Below are experts of layer 12 (counted from 0) of a mixture-of-experts language model. Rows are named router (the router's row for the expert), up (a neuron's input weights, with its number), down (a neuron's output weights, with its number) and show model dimensions 0-159. Each number is 128 + 24 x the weight over its row's rms, rounded and kept within 0 to 255. Numbers have three digits each.
Before each expert's rows: a language model's description of what the expert responds to; "gets" lists some tokens that make up at least twice as much of what it gets as of all text. This comes from a sample of Wikipedia text that the model never trained on. Tokens count by the router's weight.

# expert 12
What it handles: Prepositions and verbs linking to a field, place or activity, especially studied, studying, graduated, and "in" before subjects or places.
gets: " of", " in", " and", " with", ",", " on"
router:114144118143076118112153116132129161133112114146147141114166130130111107134171127161124108165120120124102155123156163148187138099126095139133110143136157125130064080158133129151129100109107094117127121111150150148171150136134126116131140157172140137141119130108103111097106161134117124122172154090102090122113164152145072095093112120093143134146094160123142128139108147140146105116112187059136166136133147104119140124127130113131174135108144112175091142116135124128114155181094111
up4:112126123148098144129139106159131160116092133166171114097104137149087136089102125094125127134096185159110121133159108114123114140148114104134131118115105155093133087116138116113121117102090107136129084143095134150124125133149108129130129132129097131140128127155136116119114108160111137123129132097121099140106118110135169152150154104118112134146104096131127174130164151089176102129126117054145116112180150068116169114177121121121185123125091125148158144114084116144165087091158154
down4:135126137173117183152102148115136118115085135140168094147109071121098150124104140133105156148105115182110125151150094135148152164150132124131108136136077115153152098125111114122097120167119132106132108124132110177107126155172080098112111119149122107109073095133139156090094127128156132083091093120133146096148129127094159140136126129145089098177153130115103171167147114147143113102104138118159113151145106144135087121127123124148087133160089101135133154147129117136151105146143135
up5:130135196110162149138167082117112169137113144111169135149094126135174153114134135162111114144130137138117178103093159143159124142132145177130119130126187108158157138102136139159168116113170109092106098148178121157099089173125149138145115140134164151118104110114155118141136132117093119113128155115138124111136128114135141150124113078120138123148115110096149137154116109075101111145117119149095155134168130105116140119131116149117118146135151095127087098190154140146134099126084108
down5:094075137095110146153138137076144117145158155129133074132151128127141138128126164152119127165125163109151130153099109152148106108110129150083122139121128090123135142156167142113124125146127106150132069127150127144116116141117160127159153090155123109132084126129162140107145111151165157142133120112111128142148177126133128099135116147133142187091109160132164127140125102145164117119170130156137139093086121146139150112157126153144105148140093114179108108138087086160082094148102076

# expert 23
What it handles: Word-internal r pieces in names and words (Correa, melodrama, hemorrhage, Dr), plus spaces and pipes in numeric table rows.
gets: "r", " ", "3", " Dr", "tr", " well"
router:160166098157173144120120121086168112151161105128131148151152108073133153090095120130124149163154153125156133141135136141083129125120121129088191153133143158122109118099128120083100096096142102172124132143113110140075117100131122122132160112099091133153165081100127115128107145155117107159138129156140136130152123139121113101097149115058073117096110150126139144142137134167091160120127137156125163149127142122150125113107085104127127135144114150097155105118158096135143143145095123
up0:143135139178106125173106139141152105161152111146166092121112122133157142157117177152169111124105099162076142116119125138098114117101139150120149139141135115160147112123102157146128118159123104128112097144133069136124136123104103124141142148076096094148117143151124102066145151131111148156170140107120092133155159106119117155063115113141126175092123120124122123124128123119106124110139128084115173125098088124151162110141108127107144136126193130085101124116157163137107154138148102
down0:165116150135152107116138197138123134081138149146138132115132147181164126108140110144135117169159085146128112151153101105134075097115116112079129153127095106117170144112137089084101153140123076163125133093095151126092098136154141166131116123124097083138146171148129132119103128142122126150147124147073125140108122120143112131131098136159125113109134106148119131121156166151158152123122113153105138122124143089150184171093128174152140126155096163139100096152135140127105136115116133
up1:188163094109124158151140136142115146149163128146130117150163154081165114112109111130142133128121152144098117134080160148128154135122130127062145118111147136135166124162119114117144133128147132118095117104123094130116164106117140166143152158078107170143151111091169148144103109140130097173138172134155103148112133119134131128135120093107102092127135098156073100123079132147082104138104131150131170129146150155143154132132089135142175147127165160127130072139142128150133106155129126
down1:130121108114095163098133184140060119165086109152147134108092149123142146108144134155131134167189119139122094180155105126099134135081124118119137147159158133134116149123126111111167163125137122147085158120155146125087110143108110131094159119116149129161151112131137101117092133126084123151128158139173104140149089130100128173128133125078152154122169122126127123130187132135099172112137142145125140151115119137104130093114123139110089129124128105142082105100125148186138150133132141

# expert 18
What it handles: Short letter fragments inside words and LaTeX commands, plus zeros and inner digits of numbers and years, such as orig, \mathrm, 2007.
gets: "0", "9", "ag", "ac", "at", "ig"
router:087109152107152155122160150147106129115155119088139089181131119169111141156125129114114134106132118129122147141166141156101114154114157134133134119139163138105096125125098122132112118091141153131153123133090096133103072136174147129131169131138141085110133108126097113149155135114140142178111103103141119097117124102087183116155165096126113105084071150123110126153150107170112126090146123140117138127133160073123102140117107111106108118093098085129078122146089097130133155138088137
up1:166144132168115129148127158171137173172110125125103142185119119124137110135084091083137111095080119124126120104142129162093110113148168158157122155086154077126155100099134175123121120125099128124130134163105113144134128146110112105173125140145150116126127157111139144147132106157122155121127128110151108121092089155117111148132148102122085149106117120123116132107143133120093090101130107157109128148173151141144131110129094145148158163113169102146057103089118139147100171118119104
down1:139172116114139165152112101138147160120128126124164137098103118135150141125104108166130094142097083141123136113141162136143163145128141118128121152159134086115130063114114148132132132077140105123100121128103126138121112165118125122137132083095177106116136118127151158157151138110140183126126186088170191095165122129129120117141093111139160147142106117150126124135111080105115111159119158147118160171166120138125113116140138081121149141129137169143164131105123178127147106106185118
up2:106166093150111124119103124146118127131112115103164117159149093153132151123113114146145158170125128117119137154127132145076118108157171101091159131124136091121083147145130134135175127148169088124092117096148136147135125133123151133129118143092093149123124176115097103166139178098125080121124118105114082089119130157132146130095084065196140138100103105156115113140128120126130103101150116141113140104142107114110127117180119169161130133105151153153092127117129139113163125111100104
down2:101109071109130106135114126113125110085148120122146120111095117109129102115116168114128135111149166083147121147106088116145139129162153092116143093141122168110121114141182123123170160093154097121102091115098133103127108110145153145129162080144139096102148108137123132153145140130148158147146164122134083086146146106146120142197145102119113091089068141148114128134145146147114157163098151145117110163118103108141134140136110150128156128091144150121129129173153147106150078147095122

# expert 30
What it handles: Scope and nationality adjectives in organization or team names after "the", such as International Association, national team, American Society, Asian.
gets: " National", " national", " International", " American", " local", " the"
router:166133121143126112095140123127097125146154147100125100135107152107098097098130134151096151142094146174137140098118140071164149124122129138148123141133150095090173122148160146121136111135145125141142146118154108116177121113109177099167156109163118126107128128090116102090121164186128128096129144145176133116112137146145134142112144106117149152147185140088060092113105107133109097107081112134177128155136131095079113138132093098100141143141141158148125147129141144116138097132120100
up4:144095118080100125128161098095121121133126104098150147152092110175109114150069120168091097124095150108108120132120109158105138147150145104151084143151080099163122144138122133137129142124142132162120101137110090091142161128136168138154125164148103076108100134139170144164103146105117147191086121149156166128086112126108128147143145130151157128186125160101142120132121111123105150095128147095113117114159121086130132152141090135115165144128121113122119128125140120125102145135164165
down4:090120096088141126152157145159119132150140099114157130109114100131133139134121130142091139165148134128114143104137117141120136149105163112117125133118130160121129111132173153111107144145179124122112141102116122082156122130109123118077139094078162087086120133115117130165097137094142165141182067136114189132078140145128147132119119118107139115104168168134098154137137139135150126117116134138146085164117134176124082124134097108147129169137130148150090188153114115169152136157133100
up5:181122127137150148098140146136127090120101111126146127134130131147107132132164113153084110150082121120096119106152137131142126158160163141146127099144173126129092078160121110139144132127140146112122098127093103120105137173105138158156139142142145103147130107097162134062112137134134124125143176126121120124113108098131067159100121084117095161144132102161140107144151087159131123157133143104094127129121141093142160160119070164094148138125123077130122127134137098116064132087123157
down5:098132105144105120117165152150167118104161199140139136098094112120132109115126110154151115114174174156163132159166139150179106142135142128077121140125159101130092168119144125087165139133101117134150125148159104117119108152132116090121148119150129112147182168139147116158116089114145111100095150131140162134124129129132127130102179110144126097109084137122153132122134131114121154119128173082125086116107127076113119129123130137164106148152086113088152123163152130136120167124128160

# expert 31
What it handles: Pipes closing or separating cells in tables, especially before line breaks or empty cells, plus semicolons in credit notes like Voice role.
gets: " |", ";", ")", " –", " and", " ·"
router:142159065103142145119049108108151116103154105147142106142146118128174125127156136147155145120115108111126102113124089164127122102132115137124099149094140112089120130099161145134110109144117141112100111111165133107128097124139151131163134106097118128097094097121120093113112097169147133137166086155123127110120155114151107100121079131077094102146164123187162179156137139111156140120094157126116106121125163131157132143149120131122091132103135068159137096096110112099128122137134109
up3:125141174168131129148086117100126164088143176146150080144167161101125109155173143139120146110098115164117128139112156120112168120119096144141128149151118125121157129129119110116145163117144099097089123163123089119091128113136140124144097141176128137105120144126164097122113114124140133125161133152147092109119123124100141116112123148135091125094130150137111117127182139147104102139104111114179095142160147115175138092146100134119161129155111115203122092174099161184122125130125121
down3:147114136113110110159147109090129089126138108075166132141105118129130129123114101126127096138147149098079094130077085143122129100133131146148073207147147157126110117155141128133116076118113126124118171094145124122141105128149120135149102103101128111172076148146107112129112084181125148142153115144105082136136117117173134116165112146133111107147166150179111117138137138113159147153156147125152085126172146106123108179117129131122126137137136131128102118119133099155084097108141139
up4:129121123103113153160110146081123117112125128143165112127126121105111091124104115166192107149117109136185138142098113156140120111124129145082179096088166158129177156101141159083117127096104130117082079141173138121145138085185097185153136143098121127096135138136157101123136088098109103111123132095137108112134117146129135129135122108122128106134139102152111116181131159132130101143097124158102114141174105112135149138117146135090117147153120136119143118109122127143076139129157146
down4:127160129105134104146131116156144140104146143103133105099160149130108132132169142145139137099124153113169150134168130151104113112112110121154138139149170147092148146124136122131131156128095125125131143119145136127136130110080077126135074167094146180096140103063123143112145137140160087128142140138178187130137110139139075160166160121092173149137117087130100114094107152131130182115107130104124112128135108113081118147156158116155134141153150080126131138155143115134146129071117122

# expert 36
What it handles: Individual digits inside years, date ranges and coordinates, especially after "1" or "20" in birth–death spans, like 1918–1999.
gets: "9", "1", "8", "7", "6", "0"
router:147163122152123077140120157068131121105138136094135153097126121151144120123142151111136115099150157110155152135141165092121114136129152114104108111113095103093136125106151117149063096097109120161140113173128137140113147088157140124147141093120143159176088106105130146155089098117186122141096118138111137114147137161156086118155176147130107135079108107114083102154140152148135112163127131097167146105111121149170145135133144112136157125097153094118145093118158121160114127104124142
up0:124123126126120110117140180135143116086128124120151157141166121128164128132111071116165090147151116114114120119114116129127113136128153161111086131134102104216127128072168113121106139117119143123142135088117137151085154141127152116140116134123158122129133136126115150140127094115095119154123151131105157127148155106107084112175132122145202130068109107103132115132085107125143094132144133172155172104129125141115159157154139163138142103092132110138092088101118114156145168111106152
down0:091093089152172152147102119128160095145136149158084079149123144132179126142112106117090144101138123173121111105145113113073160128097110152155145110086129110106093115121096141126148117104125185138176171153140120160101110124094145139097148128110139138166129153136115145115155121117142108118119090163167128126124149120156120141129098142145111126135133145140131138079111117095118140122064126134157152112133134197111150128136121133087118155113102128147136083142159114136146137164141122
up1:105133124071120099167089087106132134103118157156154197131159127101151113110168113139167108091125086148095163167137153120113129151117158146143131126117108089066105133147101107121106096136119113091143129124140108140101115122138168140173158127133118169117114126121137135123128134106178112123135148107097111101069128148141071143159144147096146128125121113079112114120112135163132105139104115110137117100123113114158141151176149142122160119106117136143079127137128142158129092137096122
down1:153133113092123147154142139178135138155130141086096124130139113140119117130086069132128133115124112119115131100092101153157145118145107133113114082109107192150109123104134164101105141159148168118111142108112163164102124188147125123107141120112109127120128128151175117103138148105086134128143146150151100091191155144131131166098166101124113155141147152184132141134157144130100160149143145139144154133079131121160107132129119134122147166133144121137115150092103067122101166132161127

# expert 33
What it handles: Short vowel-ending pieces inside foreign names and non-Latin script bytes (Tamil, Arabic, Greek, Cyrillic), such as Phi Beta, Sino-, Akademiya.
gets: "a", "o", "i", "ra", "ia", "u"
router:169098120110096104085167140085124106116119098109123090073152132137094120100117145113102125167096100133099176130177161141143174129116136146145134166111155109102156118166119143157140120104149119122146094094092095165140108091120147117120104156155082135172107105119142146140150105085129152106128141093102144092114087093126130120154140130114136168144166085142120129095140125147128133116141103128113111155137111104121118153143141132117148149109089083110080102152146129111109118133140140
up4:131105116118096113133166100087111105171067127061144106153115080099139069121094113156107132157112122154105146123149134145122129114164155093142142102119117171112141163122139130105122083137171115122140112086139133128132057145126109148091119086137151138115146101126139104140129108116112126154130102182144146165104141103101115151108082089100129112137115143124133140143133127111132118087112155100121160110156126123165126124124130125146151113162157136170123126136074149116114153152125142
down4:103080096111104116108122111132189133139093162145122066164133139113159183122092163106125142099150099124120144131118150126148173138094122134130115114131089143139133121140137114109146112140084076121174151127082138149102155150139128125143135111151133120122113106095187140143088141158137143101123148097088108152135138140129126111105135156108172186143104104160114153096179141190131143110133103115126149114123138090140114142151131142121162119149162125118127123147134098111110144108100139
up5:152136153119119134096129147080112113144101146102130129128133092113107137132124113181151147105166096119134166120132149129129104099161114111045104134145123117117090106106147075085151148118111130108076137149151140126139127165144101155110151126148108154132130160161193144153119139118132138101113116139129141158080075095154138098149145137134098133105089132112099092139139160138139109121154153082149147096136105107106119139135144138180172104130159129107116103091124146131155152125143140
down5:102132124176126119117118127090128128134145162116094091135120144163147123129127171090079091169153179158121118120097116159142138122148134093109117130108100151148131112085142117117120101161141108129098151129108143149126124141129112109136118124130180117160126080145120108123118140096164146115136090116041159133132132144122111137128096158083093102155127110154142110128147139136137184133104097125134139132104066130151104106098127118112080110090103121105166097155131128141152147130119172

# expert 3
What it handles: Role and rank words before a title or name, such as lead, main, chief, Best Actor, assistant, and "as" in cast lists.
gets: " as", " Best", " lead", ":", " main", " head"
router:152119087094097117121141110129116121128113157122115096106158140119132134108109116114127124137136144129088114164077107104122138116110095140091145121171167132111151102124163136127136084127132190095178113154158136107136131164084125092145140137176167112111134132168117076130134100128081141095132128142129146110108093078141081077148097161105136104107140132087107153133167180147122106155113143138144121089130135128127130137128140160128145127103113170127120131147135146109134080158161118
up0:153120138085094113168098099132119128116138143163126160156136108175156172100150123151128089131116118071109130153136099161104102143118151149114092125159135155114130166093165086124153128097128113133086139168144131144128140146138145138122147103163146117117120157155140157135163133148120143138153103138137144120128143139137098140129060143127120096126142096121153120152155119148145085159174106134096112094153122105132151148122160153120159143135153136167156144083116154127130144164132205
down0:083126128121123139157122092165161080153118118107108151157152142157132086145114091145119098137109119099140107081115137158094102074145146127141117115086104104129144107112118141154099127135153103145123135133111163111167111112086148122076123149123133132130152108124119106098109173113156109112124131129121133145121118173139121144153099136131165151111147129123126111107147112110168138126143134134109137136094170099069046166109133093157145069106177121122090151118127138115125127156126143
up1:135153144091129133148132163089125137138103139106130146172135141181107094175100106093124144136117146102108150114069112138176165133155144141134113133124138126169125141108141152108155156133138141135136122148115156164110140155126123137190151141120104101137178125148143142151103153109106165105144128163109084193144130127151108124135102125172126158178167074155154103116127087126128127172086141152077125087158110120119128147138128143102128121136150125130111114142099141142121134151153121
down1:102111098110145125098093165143125125116135149131132137110131144104148141091101127118151152123183150086140149136155124116174108129154119124131150144073088143132100107144080131132136165140138126118110167176151150124120144142151129162162170151161117119126147146115124126152094131113115159098064115152140123160125143178142117133110116146140103128158094101121138103101137145099155158110146106170105158150191123132112115133095133099153133140079114092113108153140152117136158191092142131

# expert 51
What it handles: Consonant-cluster pieces inside South Asian, Slavic and Central Asian names, such as ch, Zh, Krish, Kaz, Alex, Shevchuk, Molchanov.
gets: "'", "9", "z", "ch", " Z", "ach"
router:092128149052140140155117106104140102141128142112104123139150146149175148111107132164151168155136165113155121149153094142112132144086167133126129096102101119116115121136115142114190132098158141135087158126130164111151152173103157128081128166097128084122102123140116103159159169129154118134148113142114116133128136155130139122110119093176172149108093095113144113150124106123160134105113152101127087104145162136131127164103130136146125095085113159125146131166133130157160152110145097
up0:123121154093125092151122116134099136176082087128146144189143139136135162172113046137125151159146132128153114145090089128130115184143123150133103124121119134124128128117154140115098104112168124099109130133110141108106164180093169157138098146136120144116138152140131108123146158086119159121114122162147102133079081145121168117108106133133107136096142170132113103133136128116107139106112147085139084099150159097141177120120136144120138129144138113117105130139105128062111122129122126
down0:146111134109084069138134141179110122116113139152139113131100131130142120152123158176133183192105155087153181167098131130122082150139140131092129122141116184131124160127120163113089119123165143123175122095108133156105142082097121101103139129099156144141162105122152125126108132106108106144098106133145165089125143095107135148090141148136116141160128110124125126117122161103151120138124163139130098126129103181136158089143139117143090175144133099119091123156116136142156130136140127
up1:143089123149117131094146125147118127134133101170146155129135125127154062128097107140136098126139126157158131102086132142141146106117159113102157118120105088128160126099119081130151118115124124107129109157192116152116114140130105143111167130129083124132110150103142138149185149149166098115110126146159105118104107131048164128129106150126170116141136111142123110140035109132139157128145114121138099121087154089137115128118095123130141138125156175131131129106115146161142121088170127
down1:160148141167120147083117114124111136130137135136135144132126164142141130137131145107177119114178094127147112173106137160143137082141129098109141133159160114121123144131105084128162102140093117134125096109071140105100072093116112179107111118157156105147141124115133077189113148121162142135104157116113124113130114130097112125134151124112122114076147116144120112150130169159122129145187112148122077145107130111144111093121147132153103124126134121107116126105181181110114090117151081

# expert 53
What it handles: Leading digit of years, == section heading markers, and internal pieces of medical and chemical words like amygdala, dihydroxy, gynecology.
gets: "2", "\n", "==", "1", " ==", "==="
router:107171144123096105166086153172156113127146098073138158121107174123129155122123133098103158106160118123134130128165123144090126101120161094144115113111133072129155118110081118122126124133171092137108136134130112107076146114171167124137151106153134120150148133123118116104122133138117140086134140139124142152139127146147164131137146171100142143141162142137162150102154090143105149088126102125103138132142112088096127149087158102105139100093112085131071080143102129143110120143081139
up4:145094144124135132129112105164156113127140114113100171122147109117185101116090156151100116138137069133135092100121108113139087136165151091127147105118107147110130100169116152121163124114133117136096089130161127171118106108137121133127132170112107133149175143102152152114081121157117146170084138129113101117100109120146130079114114127114158144170160160138116151082146118086122115134128134091117123113147083115143151132179133144147128125086129111102062129133125102156109130148165149
down4:158152123089134140113147131135106132133100147092148138138126115168090175128139162109113156102125159099118170116123126097158123092125133101108095120117170162152149120090143112185089180128148145121098117155136121108111116113135123137116126139147117092099131155195161142116124085116101165128142102137141098178123166112143118125122133108112124146153149144143143108115099119141184103096168108118124106095154090145142155112123125132158123126088136144139177143152122142153161098162088156
up5:117158127148107128134083146127142153131157165148117148116128147075128075114120127099158127130123139134123135119137117141104096139131130097137153116152135137145131132095154149097120101157149129143111118129157121127090106139119079118162154093106123140124106157130153135145144173096160082135118136100091127108137105117119174165142133183117108141121134116091114117116153145146154098145130094140098155132106112087150149106165153090125171101101155156142119143077179172117084111155057136
down5:137117137121109135088147153131123127136112115145095118104129111119172167068114138095116134072157077127099121186101116060123130129125095097137141104125166145162120118112128110128101130084154123118144093155147114117155105140104126124094115136156114153132111118139121142117134150140120180125115102099148115138117141160131109189116105154154073122102141134146113126165158145101123116119096140148121106106123145170105105149157138102135142157091088131137091126177139110112096107115169156

# expert 0
What it handles: Words inside proper names of cities, newspapers, institutions and teams, especially after "The"/"the", such as Wall Street, Boston, Toronto.
gets: " The", " the", "s", "The", " Boston", " London"
router:158141155118100095110150137095116120160152088105172107100175105130124128126102140126170176142183112127147132150171166114157148094125146102150099129164159110156141136142096157154152131161128136167133149143117119108118139117102146090154121120123134129139076104150114141130097128122108146153128122107150149099158144127101107115137122128115145184114145125093121167098104119124080120104130118158151096161143155182115106099071097107105117138136111163146131164136113146124120077138103132
up4:130113132135162056150124095072140128135123101151110088131131106143136053149132148111066138122134035110104139119131118134104092115126138135135137125144121109130093165114100118106180135153133112154133092087141097145165109106111124099168131123116115108141138130156129166106068139118102138115137126132133117132141143111103116103131109108146112129131175093107130118130111132151132135159144133163168099118107115138121155112129140155117099160103157120114088145155119121090121102139096154
down4:108095146176142150121204154107123140128125147124105131101141093144131126124125125126120142157139147123158139120117130104102114112152102105108125073160089119117104146149146137114119155133160089119115137077112099108143147137134119116127132089119110133149130115099116142105109160092106141087141093136162141118142093133154119083105133094132158085139150182119119117136134149139141134135164097200108130124160092107136106112076127123119159140099122109154118141062108066140090118146116135
up5:162120110146133144121150105128113158086166142157161106152122078116122144147100115149148130113147157113143103106137157084145111131090129123137104150157145107125123134143104121090132101155110121124149119099108106133143127109121145082149161068109146141091110122174118105152146129151041128132118112081108143122101127121149104095127147125145136149118101055151117121121157126115089100123160167132136087113133095141135184128124132148159144123136141133144085137166114114129141136074130159
down5:096121145130133139150125148145134127079111137109145106111122165166132106139123149133114137095111123113092104106118111142125129149144090156068097152126150124151119131118138149099133120121162114133071154097123107083084145081138122134141125126103124056137103140119126111125145117133172118139137096095131173147121157108163151145154153087126117137141114105101089118134144156130129135147112153124144118131124144134210193142148122132137092084111108075137145130169138116118093139169162134

# expert 1
What it handles: Pipes and semicolons between columns in sports statistics tables (Player | G | GS), plus reporting verbs like said, stated, decided.
gets: " |", ";", ":", "|", " that", "-"
router:141166152109094104101139139131146105129095120172125115142136146144177153151138115097142143106115122124097110156120133135169135124125123161141119126101127100135186082127150141123124111125084149143140151103116122121131072143127101138113136124106144115166096097131153089145078152108104146129167128159109132130138131116158142145127133094152150126162098122174173158084079149154124089118111168137157154097115101063087139180121128101117120117116120098116121109099158085106123109117136104
up0:125137140156104119165181145154108100094118117107167125104102118099140095084121125115124144108122092140099190159153122138110090097139117135113132128139100123151152116130117081104151173119086097148155132120099136114127119136118108100160121179127155135083139117117143123145152165077100127174125132110137111147117118104125137119127124126134181160116115137117134140144104155126063123109156108203067121130128133125156134123115127114157161126099155142136097125172087126103127149104116129
down0:120149084117144096177129071128123127127125144129159129128151179101152128128164167099141094101136122159151114176157110134144169104126079115128127118145146138139134114152158132120098130142175129141100134161122152150092113130138125123136115078153144109194111140141112149126164167161108155105106134136105138138159170145122102114121122150073124136124131128156083132128108172102176147126093127184122140143103172117127095127125098106105148117162137155156121172143126123137121139123097133
up1:105100143143137080141127111105089169150098164161156130136127083129155136193128128089147146128129155115185146128152078110165142148125158104114164115114120128127096133167093112052152101143119116140132113142110148122145139096098142091127131125157123172084113150137140127122158170149154124132158090152144123117118154144120095111131169117157126130141133145136113102106113136148149107152063123133124145124122098148108148116132099095136136156096127143163137110149129107108110146091138169
down1:085140105120152118149137121188113136174118107081144102139123128109131127128121146140133155145160105112109132158137138154122110127122118120126133071128149097155093109156153128141084173110145108102158142166113125163126143170098115075136099138116152142107118139173141126113105140155119122174102113133150135159135121109153116074155091113117132096091105136154157152102150128108120104163104154125121087100100112132136169165114099133177116164085104124144152135139158126083111164129122095

# expert 55
What it handles: Final pieces of scientific genus and species names, such as ia, um, era, idae, aceae, and other name endings.
gets: "us", "ia", "\"", "a", ")", " ="
router:080129163155148127108143115138122131099146099138119116125138137127141115136155097115163115169113087152143112171169118118111166128137176136141143187142122101149122147150139163163125106112171160118108146120094152157122127134136150089090158126136103149128085143130124154144129114114111116114090109111090156143118136096119092156148163157145136134164167137136112174096130136114159129105138124143107127146156124081137122142097160141141125204174111153107119151132109102134145147174087162
up4:141123102130103158157142156119155138160155096138150152157128121129117076157137135183130097115168153132100113095115136116113095137153153091143102158107100147158134126135101152149121107164087141111049113153119101144116129177159105120147147138120158113181145150141173127138105095115127151121136107124087123142136101145121148115120110109126133142145104114084143142122113115146154114063142109122090101076119130177163141134115082147105146150139088124120130108112106109100128110127107151
down4:159156142096156101131119172094118111161088141150110152135163119192135148105103130159167127152147149135128086151149113115150123115091170100117139127157118118130106141138084091152127147172105124166134164139118124124109097180147122109124169138117129116130134116112140122140126103129129131117107092128135165111100105158107136115080146129108152139160121132146137120143071123150150110073101169128110131108134129135155100146156114108120170101100141109090169073119135178165110118104141116
up5:147133131096092113154113120126154161125154105164138163153123131179198131115130144119138131130119160106144114120129143113080120115170152136108112130130133157175120151115114130149134149145188122112114114105147136148149127138114106161126093122101119126156137129154146101131131124140159152120118112140108124128147116154108125141165161152131130097149167118106089102090151139057161094190097123158143108140149170087159136138124114131105177130140163154158108116134104147142150150171094175
down5:091133136144133129094116132142140097133139162113134105099100133126064096154171132171091150136129100153154158133143116163167130127101143138127099132078152111101138148115143169124090121129061159090145135091167110073130151110158120105128119135107124189105125142140128119110153159142110145147113135101152173106128125134127141116113102088103130147124107130125154120095144123114122133128127111110132100133136144145120096097174124104153077153107093124113150154106146168151137173148135078

# expert 21
What it handles: Single digits inside numbers, dates, times and sports tables, plus Roman numerals and league codes like NCAA Division I, III, NFL.
gets: "1", "2", "3", "4", "5", "8"
router:140088129170151135094148097108116103155136134140124087123146154142112112156123140105071126125135178121133154117155126110086095101140112136139118154137114108131173141136079097165097089106147108127131135163144165094101190092095112129108123142120135126111120144095149099136171139162077177098077129138117133117136119120121105146114159105161124133152183173110116142106100103125136097108142125157123123132151092153140125124119135131104152176124107141112143144117127103093151118113082142
up3:098102133083138084159141101088114126131091150131115145055130111157120149119138105126134136088108115136114109142129143105115152075121128116086141122086114124171122098143111118082165116109080114104141133152155080105142137109127121139103145155178108127097166088159161151123144127137100138117124134118128110114154136128116119136120148146120148147082131124140097104142083108160084104165118134124097158132121121137093120149086123090135178140105148103103135088131173159094126125116144146
down3:113084106144092111141175181154129120117106103152140171133148145113117154120132118121116110148158167153126156111164126129123094102120113171143094099125129114113114163133165168143117120103169095157116132114141161124114140168139135112125129164141128146122125088117083139129109095150129135134091100126066125127141114142124112127174183143146132135167165118149079134158154173144152156155124144122124129160114111155097123104119129123115101127175112121095120145134095115138103104174164178
up4:111078117163164123135126127147123145175132146105109117128149142128149117131135128108151188098120138097111124143119140104122121162112144138109170119145142125161105143115066121152148136105076137152106149136099112159127136141095120131142149126084105116124150130145128101114179088105088132089127068116171122136101095149110141097108092138116106153100114084155117179119125119130166099112086078166134132106114127085178147110163111150117161112118141135133105153134124088130152136120129138
down4:140168102144121171133149119089148158137079143090077132112139141131114153152133136131124150116130102180139115072066151083110141149173061133088125161136119147114101139157133164145147128090137117128152128092113078105103101128159102110125171140129113141139115166126098124130105104116138136116148103137107127170145138081134154128172136122140086141179106172089115114144146144133121144128160133162150150133101111107132143144110105133167116134111131107146110133113158152128121147112132124

# expert 25
What it handles: Opening one or two letters of capitalized names and titles, such as Ch in Chipmunk, Sh, Fl, Dr, often after a quote.
gets: " R", " F", " B", " S", " D", " Ch"
router:105115100164176078107107132134138110134111139119092137181140114157143162122133103113078110170158153131159114126099136143118166137124130143147122108148078154110168100103135125092144091113132100110162123115127105123135150105134151114139120111099149113104095126137112107133175171180131093141136143119112127125150139163135167129125133167163120150066108105160117107135166120128123140156092159119139160119155171131152147062135119135116112110103150080105153125118122103149149140159121107
up3:150164106173146124123158119126126116100157111121131106148157114143132112139195121155080125128138130120125136125143105145119138108125147120127105140159117097158140129121141084120181186131150132141149133128096107149164126137097122081117065155148154119093162136144161136114174116109148155182149109108167096085119123128119127158117159158178125173092120097121120122140134136148142097138119139131113157119112194153120143127099112148135150149148138134097153108163121173151091145150120120
down3:128125126127122161153163107115142119122150178177114155179167111144114160131125155183112129164129077169095094130107117090135127151151145123133122113108215147109103138115138143152152146104135144154095114170133136107111122125133123133157107115158106114142159147113121126125127136115117121099153085124109107151165153119124111123136163104109154126143082131118140129161087110174158127159138117153139103126174158088126185104148147103126095140113152143156140145149156112141157111099117129
up4:093119128143123122112152091129129131148122141157119108108122121138126093099107143170149144141132129159120158171117113133110128116167157098116164133148134127140156137144139104148185135173128172078160160160137129144080124122170122153179145167044143154132127163102134139137156169119141095132122161131177095101122162135123132123129147146148136132122177119097116131123125155143134103125110161185122154151168134127109134142145151117102121123133138115152079136127181116137112105085112117
down4:117155107158144126099158117119161116117173084136160115156115131137101127144155173160134173172146143120124158099143134105117126131126067072124120131128094125131124144098178106130138165132125154134141155146108135158126150145158142150107132110133117112116123133130082118208118139093111157135137131082125153132146115184147142138114153112171152175125104114167126150140161149111145107116136138110083111109099114138191126112124146132157108140150147168112127143140098092118142140161145131